config = dict(
    n_layer=13,
    d_model=128,
    d_expert=32,
    activation='swiglu',
    moe_layers=[1, 2, 3, 4, 5, 6, 7, 8, 9, 10, 11, 12],
    router_bias=True,
    n_head=4,
    parallel_block=False,
    init='uniform',
    init_std_up=0.078,
    init_std_down=0.0153,
    lr=0.00339,
    decay_shape='linear',
    batch_tokens=131072,
)
Below are experts of layer 6 (counted from 0) of a mixture-of-experts language model. Rows are named down (a neuron's output weights, with its number) and show model dimensions 0-127. Each number is 128 + 24 x the weight over its row's rms, rounded and kept within 0 to 255.
Before each expert's rows: a language model's description of what the expert responds to. This comes from a sample of Wikipedia text that the model never trained on.

# expert 22
Geography and direction pieces
down0 [161 125 124  85  59 173 115 165 118 128 109 167 133 135 159 147  98 145 176 148  92 118 138 122 173 139 129 125 115 116 134  91 146  99 132 167 111  93 182 172 114 146 115 177 144  89 112 143 130 143  85 104 108 147 175 124 130 129 115 135 142 107 108 132 158 119 162 149 156 150 114 159 151 113 153 120 124 121  95 111 123 124 115 118 154 150  89 141 134 153 139 129 137 149 106 123 116  92 117 140 123 128 142 131 119  94 136 124 127 116 145  98 169 175 140 110 123 133 128 135  71 150 144 112 117 147  87 121]
down1 [ 84 161 121  81 102 124  48 146 104 128 106  92 128 135 107  84 138 109 136 126 132 107 161 134 118 116 103  74 104 109 105 124  93 123 157 136  96  97 129 101 118 150 137 167 129 117 104 126 144 152 130 149 100 171  99 124 117 152 147 139 136 120 142 115 150 136 157 128 119 172 135 134 167 100 144  83 141 123 163 169 156  96 131 139 119  85 108 125  96 144 108 146 139 134  99 125  82 124 104 141 148 139 146 129  85 111 135  98 127 137 117 167  89 143 104 146 104 139 160 103 147 153 124 133  89 127 133 118]
down2 [126 155 119 137 117 162 156 141 135 153 161 152 108 115 159 133 158 139 116  95 107 128 120 109 141  93 160 117 112 134 155 117 146 131 103 126 174 143 117  99 138 189 191  97 150 137 118 124 117 131 135 118  99 106 140 171  79 133  97 154 130 119  82 140 130 147 146 105 100 111 167 115 143  65 133 156 144 124  93 148 144 117  99 128 138 146 120 130 112 114 148 118 154 142 120  81 125 149  87 123  95 101 119 133 157 105 141 111 149 121 133 103 134 127 172  73 170 120  89 133 129 139  82 122 134 107 146  94]

# expert 0
Final digit of years
down0 [137 132 149 141 118 139 124 127 116 147 131 123 125 119 105  99 156 143 156  69 130 139 110 129 120 122 120 128 154 141  80 159 110 146 150 107 160 123  99 151 130 145 130  92 108 127  50 146 105  85 126  92 137 163 176 132 108 107  80 130 118  81 164  86 106 120 143 134 132 174 125 139 118 115 159 168 143 128 115 106 129 131 147 129  89 178 109 143 147 120 114 139 149 104 133 126 116 117 117 100  78  96  99 118 137  81 154 133 128  99 112  98 142 132 135 135 115 117 170 133 162 173 152 124 112  91 110 107]
down1 [120 144 114 182 161 149 120 105 143 111 153  89  99 128 131  96 126 106 115 103  94 145 123 162  96 134  95 146 138 136  75 104 127 131 105 113 130 115 147 111 204 154 179 151 110 131 127 158 154 117 138 132 127 157 172 129 153 138 127 108 105 120 124 131 132 112 123 169  94 147 159 127  87 143 139  84 120 123 154  95 100 127 146 150 119 107 163 125 100 107 111 152 134 123  76 121 111 110  85 114 115 138 106 150 153 129 105 136 115 189 110 122 114 152 152 134 100 112  89 130 137 128 107 166 124  98 141  98]
down2 [102  48  93 162 132  90  96 132 133 101 122 148 141 119 123 168  93 139  71 143 166 125 134 112  86 101 105  89 125 102 177 140 137 131 134 153 108  86 159 138 110 141  79 101 128 133 173 105 138 157 117 141 137 127 109 133 142 130 171 144 151  98 113  93 123 115 133 153 130 100 122 130 147 106 121 120 141 127 164 124 106 144 141  98 144 115 160 109 107 127 130  87  98 148 132 101 140 144 122 118 120 101 114  62 138 160 130 131 118 120 117 125 140 133  72 119  96  84 122 136 137 118 101 106 139 131 141 129]

# expert 61
LaTeX and math pieces
down0 [122 146 157 120 140 112 131 151 154 102 105 113 120 104  94 138 137 156 134 115 128 107 103 156  99  65 123  99 118 144 130 111  88 119 120 169 168 113  93 148 126 106 132 128  95 117 107 122 124  72 117 177 125 176 110 119 105 127 118 179 149 142 129 112 152 121 145 139 173 134 163 153 124 124 115 144 155  85 164 151 137 150 125 135 101 147 108 124 111 137  72 150 144 111 120 131 123 155 100 106 141 114  90 103 132 160 140 106 105 144 122 145 156 122 129 156 127 139 185 124 104  90 160  64 139 156 138 126]
down1 [119 158 130 122 166  53 150 115 127 145 114 172  90 121  95 123 136 124 168 120  75 138  95 130 122  98 124 129 132  62 134 108 135 108 136 125 133 134 137  87 139 119  96 116 121 112 146 154 106 130 122 165 144 163 126 143 116 122 145 138 107 143 145 161  59 112 144 130 159 179 174 125  88 130  98 124 167 109 140 137  89 126 139 102 169 104 140 131 126 161 137 152 132 101 130 129 136 157 139 105 133 132 116 159 115 146 120  85 123 129 110 174 132 104 121 103  86 116 126 153 136  85 153 127 129 119 115 132]
down2 [101 133 109 112 180  95 122  96 168 117 148 104 156 102 145  82 107 134 129  98 147 113 126 121 141 131 128  76 115 140 146 107 105 163 112 119 107 108 112 140 125 136 131 130 138 111 110  89 122 110 145 132 141 139  86  98 135 135 147 128  96 140 139 130 128 100 110 114 118 176 107 100 119 171 157 158 122 160 144 148 146 103 180 140 114 135 142 127 172  87 107  91 145 147 159 161 124 111 114 142  86  90 104  99 104  56  93 177 150 135 126  85 136 147 106 138 149 147 130 119  98 138 113 109 138 133 129 147]

# expert 4
Mid-word p/f consonant pieces
down0 [126 154 140 116 133 156 162 140 156 141 148 127 123 143 171 131 190 141 165 194 192 121 103 133 122 144 171 100 136 124 136 102 111 161 123 136 139 101 130 143  95 132 142 111 116 119 153 135 156 132 112 149  85 145 137 106 132 143 137 112 122 104 121 148 107 130 141  99 117 117 184 113  94 120 106 134 137 117 111 108  60 126 136 135 124 154 115 125 129 113  79 112 138 151 116 118 125 122 121 111 126 106 135 119 126 119 146 134 154 174 116 107 147 110 152 127  99 133 133 166 100 125 137  66 143 205 166 120]
down1 [ 84 145 144 130 118 135 155 132 172 125 135 147 141 140 156 112 132 138 129 113  58 145  98 139 143 127 131 115 121  94 102  97 183 127  98 111 150 101  96  93 123 102 139 145 141 146 143 160 105 200 141 151 127  72 105 143 150 126 120 158 140 138 115  74 112 155 125 148 158 109 140 110 121 168 121 151 112 116  67 124 152 121 126 148 104 150 100  96 157 135 124 144 115 121 122 158 153 144 101 102 130 155 145 115 138 106 142 161 144 104 117 137 128 109 130 146 155 137 149 136 124 135 176 123 104  91  75 123]
down2 [122 135 119 143 124  93  97  85  88 133 124 134  99 102 148  83  91  81 115  80 161 105  99 121 166 100 149 132 133 149 112 162 152 101 113 106 114 177 133 127 154  78 127 139 123 139 104 144 129 137 170 114 123 142 148 134 116 118 129 123 143  94 108 132 128 105 130 127 102 167 149 142  99 125 157 139 150 109 100 165  83 146 133 141 131 102 129  86 122  86 103 128 127 146 106 119 104 135 136  87  95 141 134  77 129 182 134 132 102 135 135  98  83 165 156 132 121 129 122 162 120 113 120 135 100 147 171  99]

# expert 11
Lowercase word-initial pieces
down0 [153 159 159 103 146 144 119  95 110 142 116 152 114 102 167 132 126 148 165 143 124 118 113 140 142 130 140 102 182 159  51 139 112 124 167 121 161  73 159 144 114 146 136 163 203 135 145 115 126 140 157 163 145  81  85 100 117 138 102 109  85 151 153 130 131 133 157 117 149 121 152 122 129 136 129 114 113 148 109 121 126 121 100 137 109 131 137  72 148 140 125 126 153 113 144 122 120 159 151 148 144 128 123  94 125 107 166 133 154  96 148 140 123  98 103 120 177  85 119 156 153 134 117 140 129 136 137 137]
down1 [121 116 142 136 165 135 123 162 125 102 121 144 117 189 143  97 142 150 136 126 127 109 140 104 180 147 131 104 188 140 152 143 150 151 129 109 133 128 138 105 123 154 111 169 134 161 148 135 112 131 138 142 128 140 124 131 199 131 158 142  98 145 139 108 171 147  97 167 133 126 162 111 123 138 144 105 120  70 122 142 150 155 157 123 122 104  85 117 146 119 120 107 164 118 109 140  99 131  73 111 109 163 150 118 141 113 110 173 179 152  97 127 143 151 147 133 108 122 168 132 138 135 179 159 144 141 162 134]
down2 [124 148 165 106 134 109  78  88 114 123 139 149 148 138 120 134 128 144 128 101 121 136 137 160 142 156 117 131 112  57 123 133 108 114 123 111 148 145 147 114 166 132  88 157 131 144 124 130 162 127 118 142 135 144 114 138 166 136 165 117 104 127 161 137 140 116 127 127 121 135 153 118 111 138  72 141 112 116 101 166  98 114 104 117 151 163 157 116 133 144 146  88 174 143 145 150  89 202 144 127 128 110 152 119 129 163 128 143 163 160 157 139 118 111 132  93  85 110 157 175 114 161 118 168  77 148  99 138]

# expert 45
Word-start stems
down0 [134  97  94 118 119 171 112 116 139  76 122 128 147 152 165 148 137 142  89 119 106 113 105 114 132 133 132 122 139 118 138  93 184 144 112 123 112 147 154 114 105 101 119 146 136 130 136 108 112 153 105 161 180 129  99 141 152 133 124 146 148 128 115  71 157 150 157 145 121 155 118 129 124  93  85 133  92 164  99 153  94 106 130 107 107 140 124 129  93  86 169 123 166 153 110 157 126 120 103 177 121  91 117  93 103 125 111 122  98 139 139 114  98 116 124 147 178 138 107 167 141  75 140 110 142 127 114  93]
down1 [120 110 100 102 144 202 103 125  90 117 124 129  93 135 149  88 131  92 143 119 149 143  67 121 109 133 122 148 106 114 120 128 116 139 137 132 149 103 146 130 155 114 126  95 151 157 165 160 125 155  78 142 164 179 161 115 120 108 124 172 143 136 148 133 123  97 128 105 130 134 128 119 140 139 112 148 113 138 124 104 147 145 113 169 160 144 160 110 121 151 147 177 111 153 107 148 141 161  86 141 128 105 140 126 146 147 116 139 176 108 151 156 103 151 126 122  94  96 133  87  76 135 136  75 125 138 148 112]
down2 [115 169 164 160 112 174 156 118 104 114 109 141 120 141 131  93 104 112 150 112 135 141 166 118  54 151 144 103  93 133 175 114 119  96 125 120 122 166 145 121 145  95 144 154 105 141 121 136 109 120 164 103  89 145 112 111 188 100  87 148 147 166 155 127 122 114 136 130 135 160 202 126  91 162  93 100 152 108 139 102 135 122 140 131 141 126 145 106 148 135  97 122 109 137 165 147 118 136 100 147 119  89 151 108 131 118 101 130 152 157 161 124 133 137 121 103 125 130 132 117 124 140 150  95 110 166 132 134]

# expert 55
Common noun first pieces
down0 [112 138 163 120 102 136 153 153  77 109 156 107 126 135 135 125  93 131 112 135 159 138 104 113 132 114 119  85 142  76 157 113 142 108 117 133 141 142 112 181 148 124  94 148 138 135 136 144 124  98 114 168 143 140  99 138 106 126 137 158  93 152 122  71 179 139 108 141 135 120 105 128  91  69 160 144 136 157 182 145 170 112 109  96 158 125 144 174 167 159 145  97 128 138 125 166 112 120 129 123 129 121 152 155 128 116 165 160 115  81 135 122 140 110 131 133 121 128 142 118 146 166 110 144 109 157 109  88]
down1 [111  98 152 133 173 145 167 140 139 143 154 103 122 138 131 161  84 170 121  60 131 121 114 130 147 147 107 112 152 145 127 134 132 150 146 130 115 136 178 143 100 135 159 181 150 165 122 103 135 153 114 160 167 170 104 114 142 141 140 111 113 118 129 118 156 152 132 163 180 171 127 123 132 113 116 153 151 117 161  99 122 116 143 157 104  98 116 162 135  98 139 123 108 143 126 115 124 155 151 132 121 127 134 119 115 132 168 141 107  60  96  90 163 135 123 132 160 159  93 153 121 147 130 121 164 157 144 134]
down2 [105 125  78 128 140 102 148 157 130 178 155 124 143 161 162 149 133 148 167  86 106 105 147  97 138 107  72 139 103 113 147 133  88  99 185 190 106 139 150 123 137 119 154 117 126 129 162 135 114 139 124 122 164 126 149 122 112 139 125 107 138 159 129 136 140 106  84 138 120 154 123 140 132  91 147 111 172 178 128 142 140 126  92  60 147 147 174 129 117 103 157 154 131 125  96 130 116 113  77 108 114 157 117 140 145 150 121 128 143 105 140 143 137 111 141 119 108 120 140 110 157 159 120 118 146 158 149 139]

# expert 2
Determiners and possessives
down0 [171 122 142 118 121 107 125 100 160 111 155  66  83 118 163 134 120 122  90 160 143  77  99 123  85 115 145  84 110  98 178 137 131 150 125 175 115 125  81 135 108 114 110 159 134 133 142 111 105 148 135 152 120 135 102  79  93 114 120 117 130 144 125 117 139 125 166 150 121 158 166 121 136 126 115 139 129  62 111 129 124 124  80 152 150 151 160 115 107 150 184  98 107 117 140 161 131 120 115 148 112 144 123 142 128 136 128 136 130 146 146 112 121 125 141 163 168 118 104 146 143 109  91 124 123  79 129 116]
down1 [157 113 147 140 125  98 103 178 128 120  75  98 169 104 121 124 129 141  89 178 122 153 123 132 143  72 152 153 119 141 124 109 149 139  91 131 100 142  82 156  96 146 158 161 107 147 125 127  96 104 140 164 118 152 118 134 103 131 132 128 121 111 120 135 159 115 143 155  87 121 181 141 103 113 163 119 128 133 103 124 109 108 103 113 151 124 142 115  60 136 129 137 128 127 154 128 158  92 142 145 176 156 121 126 143 124  85 121 153 142 100 127  99  96 175 115 127 119 147 138 110 156 112 162 148 131  80 125]
down2 [157 181 110 188 162 120 141 156 117 105 121 117  98 140 151 121 128 134 173 126  83  97 111 135 120 100 125 159  94 116 108 123 146 139 134  92 146 141 135 105 103 121 163 109 158  92 196 137 165 162 151 120  91 167 107 102 129 161 109 123  93 146 139 118 127  91 112 162 136 123 136 162 155 122  72  95 127 125 135 138 101 127 124 115 144 132 138 122 123 113 118 108 126 110 141 173 149 105 156 133 129 141 129 153 137 160  79 121 145 114 152 134 107 151 115 124 135 125 170 159  90 125 165  91 151 143 112 130]

# expert 24
Letter W and w
down0 [171 113 187 134 170 104 158 170 167 136 133  99 188 148 137 145 126 114 116 142  80 139 134 120 138 119 112 110 138  89 147 130 139 148 198 135 158  79 119 130 112 131 137 167 128 101 144 121  93 128  97 167 131 105 149 114 116 140 122 141 108 104  93 136 120 101 123 147 115 164 154 109 119 113 172 115  89 135 120 111 117 141 157 135 136 140 137 121 133  96 119 136 124 121 132  84 153 149 137 128 129 103 162 120 117 125 136 172 115 134 110 124 186 128 120  99  96 107 125 117 106  80 154  97  92 136 142 153]
down1 [112 131  87 165 120 133 145 113 129 138 119 144 105 134 159  96 145 141  89 185 107 105 139 122 109 154 103 165 128  91 135 121 116 146  91 142 137 153 178 174 128 128 185 155 120  81 112 135 119 156 101 145 101 164 101 154 113 134 138 123 117 128 128 125 128  97 124 123 177 140  90 107 148 132 129  99  86 156 107 150 165 123  94 119 117 115 146 142 143 140 119 146  99 123  92 107 124 139  91 116 113 109 157  99  93 122 125 126 155 100 107 138 123 143 161 134 129 141 110 162 133 176 161 137 135 110 110  59]
down2 [108 141 133 144 148  92 159 126 146  98 124 164 126 146 105 106 145 118 124  67 118 156 183 124 155 167  97 118 121 124 120 132 108  83 118 109 109 134  98 115  97 109  81  91 141 117 138 107 126 154 142 125  82 149 155 118 158 119 138  87 159 125 103 108 110 100  39 145 187 106 118 141 109  92 101 117 111 113 129 139 141 159 118 147 160 135 119 100 140 135 137 142 102 119 114 114  94 169 115 146 134 149 119 129 148 168 103 109 137 131 147  82 122 151 141 120 154 159 148 116 123 136 157 133 117 144 124 119]

# expert 58
Biography dates and pronouns
down0 [130 140 132 102 121  96  95 102 126 147 101 116 128 146 134 144 116 104 147 141 133 148 137 104 104 115  89 109 121  94 101 145 111 133 150 100 123 152  72 121 173 120 180 110  84 154 163 132 147 117 120 141 127 162  76 124 139 134 133 154  78 134 135 138 117 123 140 165 156 103 123 139 112 148 114 110 147 138 106 113 137 118 137  98 159 166 170 157 137 121 106 146 179  83 106 177 118 150 144 108 135 101 115 115 191 144 105 159 140 117 132 113 115  83  99 108  82 140 128 137 126 100 137 144 132 115 120  77]
down1 [146 146 120 102 140 120 194 169 142 124 108 138 122 142 116 133 158  83 117  91 127  94 121 114 115 141 142 119  86 131 106  98  96  97 119 110  79 131  95 141 104 103 168 142 110 124 153  86 112  87 164 123  96 146 165  99 112 145 144 115 107 113  83 129 142 107 133 102 166 116 125 152  95 106 105 131 157 142 135 126  88 106 181 113  85 143 122 110 112 124 140 164 112 127 117  95 139 131 145 140 112 126 144 160  86 134 148 157 110 106 138  84 129 117 134 110 151 157  84 155 137 123 146  94 107 108 118 101]
down2 [172  98 135 124 113 139 132 133  84 123  92  93 110 152 129 161 102 102 100 118 130 150 166  95  98 101 113 122 117 128 151 102 155 121  90 164 149 124 152 112 173 135 130 129 102 127 116 123 109 107 135 155 161 145 181 131 121 143 166 136 129 127 105 109 123 139 196 153 118 183 128  99 127 109 118 128 116  88 123 106 145 138  94 125 140 144 126 116  84 163 125 144  86 149 116 116  99 115 141 110  92 114 114 165 145 128 179 100 118 155 126 133 148 126 124 107 136 116 129 146 147 149  78 184 101  91 119 115]

# expert 60
Word-initial C, M, K, Rec
down0 [ 81 107 126  75 125 165 130 105 108 112 100 109 122 124 121 120  92 111 112 120 132 161 120 142 158 161 109  94 136 170 135 140 130 143 155 123 172  95 146 115 136 126 137 116 167  74  99  87 168 114 119 149 123 152  96 130  82 164 138 137 142 115 104 124 110 113 133 148 107  78 152 157 147 123 150 111 118 159 127 109 109 112 106 133  93 133 107 105 148 133 171 122 121 139 136 136 116  92 148 158 127 124 139 150 132 160 195  79 176 118 148 173 125  84 138 135 122 142 127 109 123 148 113 163 139 142 132 147]
down1 [ 94 113 165 135 135 116 101  99 106 127 138 104 129 150 120 111 120 146 116 137 110 185 157  98 173 160  96 122 170 117 108 152 105  98 112 124 113 100 141 130 153 152 119 134 166 160 163 129 117 149  92 117  78  95 140 134 112 105 129 124 147 144 110 162 152 138 109 112 107 142 144 110 155 161 116 125  91 150 150 139 131 145 136 134 118 135 127 135 168 108 147 137 128 142 168 161  64 136  57 158 125  97 134  96 158 142 125 152 145 140 143 145 165 121 161 138 113  83 146  98 118 114 127 129 168  99 128 165]
down2 [184 177 138 132  81  97 109 110 128 138 160 178  84 126 124 124 147 158 117 122 120 119 138 156 151 106 130  61 107 125 153 133  69 104 111 130  93 134 110 166 117 160 133 135 122 148 111 128 108 149 138 166  96  79 132 132 126 143 133 135 125 108 149 132 145 137 114 145 150 156 146 128 104 118  96 133 143 106  96 171 135 150 125 207 113 130 112 137 143  81 155 106 105 144 124 135 131 137 133 130  96 136 135 135 109 126 111 120 129 155 131 169 164 145 131 143  71 139 142 119 102  99 138 130 141 169 109 126]

# expert 31
Table and field separators
down0 [117  93 139  83 136  71  83 115 117 123 114  99 155 108 118 136 133 122 145 151 153  83 122 142 134 113 130 127 135 148 168 142 138 112 134 152 137 128  71 140 107 121  87 142 144 152 125 103 101 102 173 121 158 132 110 118  84 124 109 133 132  77 139 107 113 158 136 134 104 164 126 118 141 172 127 143 126  80 106 119 132 126 137 119 147 109 141  98 138 119  96  96 139 138 138 132 160 153  99 122  75  85 143 141  86 149 171 119 123 118 154 102 168 153 145 109 144  99 151 130  89 100 128 122 123 193 126 139]
down1 [128 151 104 121 126 107 148 120 129  95 127 100 169 137 119 169 122 158 121 111 185 113  94 130 135 123 133 139 113 130  80 169 154 143 141  95 140 127 127 150 121 106 142 108 125 104 148 119 157 133 133 168 104 183  90 118 128 126 134 136 141 142 117 127 129 150 130 132 100 195 108 156 158  89 166 111 128 130 133 135 122 125 166 111 131 148 119  90 139 124  82 167 129 151 158 140 155 124 107  78  72 142  91 136 151 120 118 152  80 107 100 144 152 107 179 134 141 123 147 111 120 108 138  99  78 114 137 144]
down2 [126  87 143 142  82 140 142  98 115 135 135 123  82 127 139 124 137 139  92 160 106 140  99 106  95 154 126 117 107 143  88 127  99 101 125 155 149 110 144 103 139 134 123 115  99  94 135 144 152 147 100 101 130 159 145 113 127 140 145 145 128 139  96 107 118 169 114  69 169 138 116 131 160  97 109  92 123 113  86 120 107 136 125 169 110 177  59 110  96 149 118 105 108 199 109 141 153 127 124 137 116 179 111 124 128 160 132 153 136 149 115 139  90 141 156  98 149 109 151 140 131 119 113 156 136 114 155 130]

# expert 21
Digits, c pieces, has/have
down0 [ 85 121 176 145 118 114 125 106  91  95 118 108 121 122 109 136 124 127 142 135 136 125 115 145 173 177 115 144 155 145 145 138 156 124 126 167 145 124 151  87 155 111  92 118 158 165 150 137 111 118 105 130 144 100 174 119 136 143  94  79 128 163 109  92 152 166 134 134 139 148 160 163 157 115 113 110 146 117 167 126  77 123 129 118 124 139 128 101 122 158 124 110  73 119 149 145  87 132 136 130 175 109 115 115 131 130 139 155  74 110 100 124 104  92 137 106 159 167  96 136 122 160 139 112 116 143 105 172]
down1 [125 112 142 146  89 124 154 127 119 177  90 115 113 189  73 136 106 136 107 112 158 107 120 113 171  96 128 173 141 102 115 114 146 102 154  92 122 139  79 121 111 131 114 155 111 141 102  98 157 157 108 151 139 108 109 173 132 119 185 132  91 170 116 125 135 114 120 109 118 100 143  95 134 108 142 176 109 127 143 111 104  89 137 164 108 135 136 119 151 133 156 118 133 136 150 134 103 124 139 111 145 133  94 127 128 135 129 128 129 126  73  98 113 136  85 147 131 179 130 113 116 143 124 143 147  81  99  96]
down2 [ 96 123 141 121 114 136 123 126  99  68 123 139 119 101 160 130 155  89 110 154 118 133 115 155 158 165 123 115 130 130 102  99 145 146 112 107 157 125 132 147 128 103 108 107 139 108 111 156 131 122 129 139  91  93 103 127 126 105 131 152 174  71 134 114 132 142 110 115 177 123 117 109  74 170 129 117 108 163 135 146 106 128 122 143 130 123 164 152 121 163 118 178 118 115 121 141 192 170  90 117 129 121 143 149  97 144 136 122 110 140 146 152 163 128 137 114  92 187  83 159  95 109 169 122 125  96 118 125]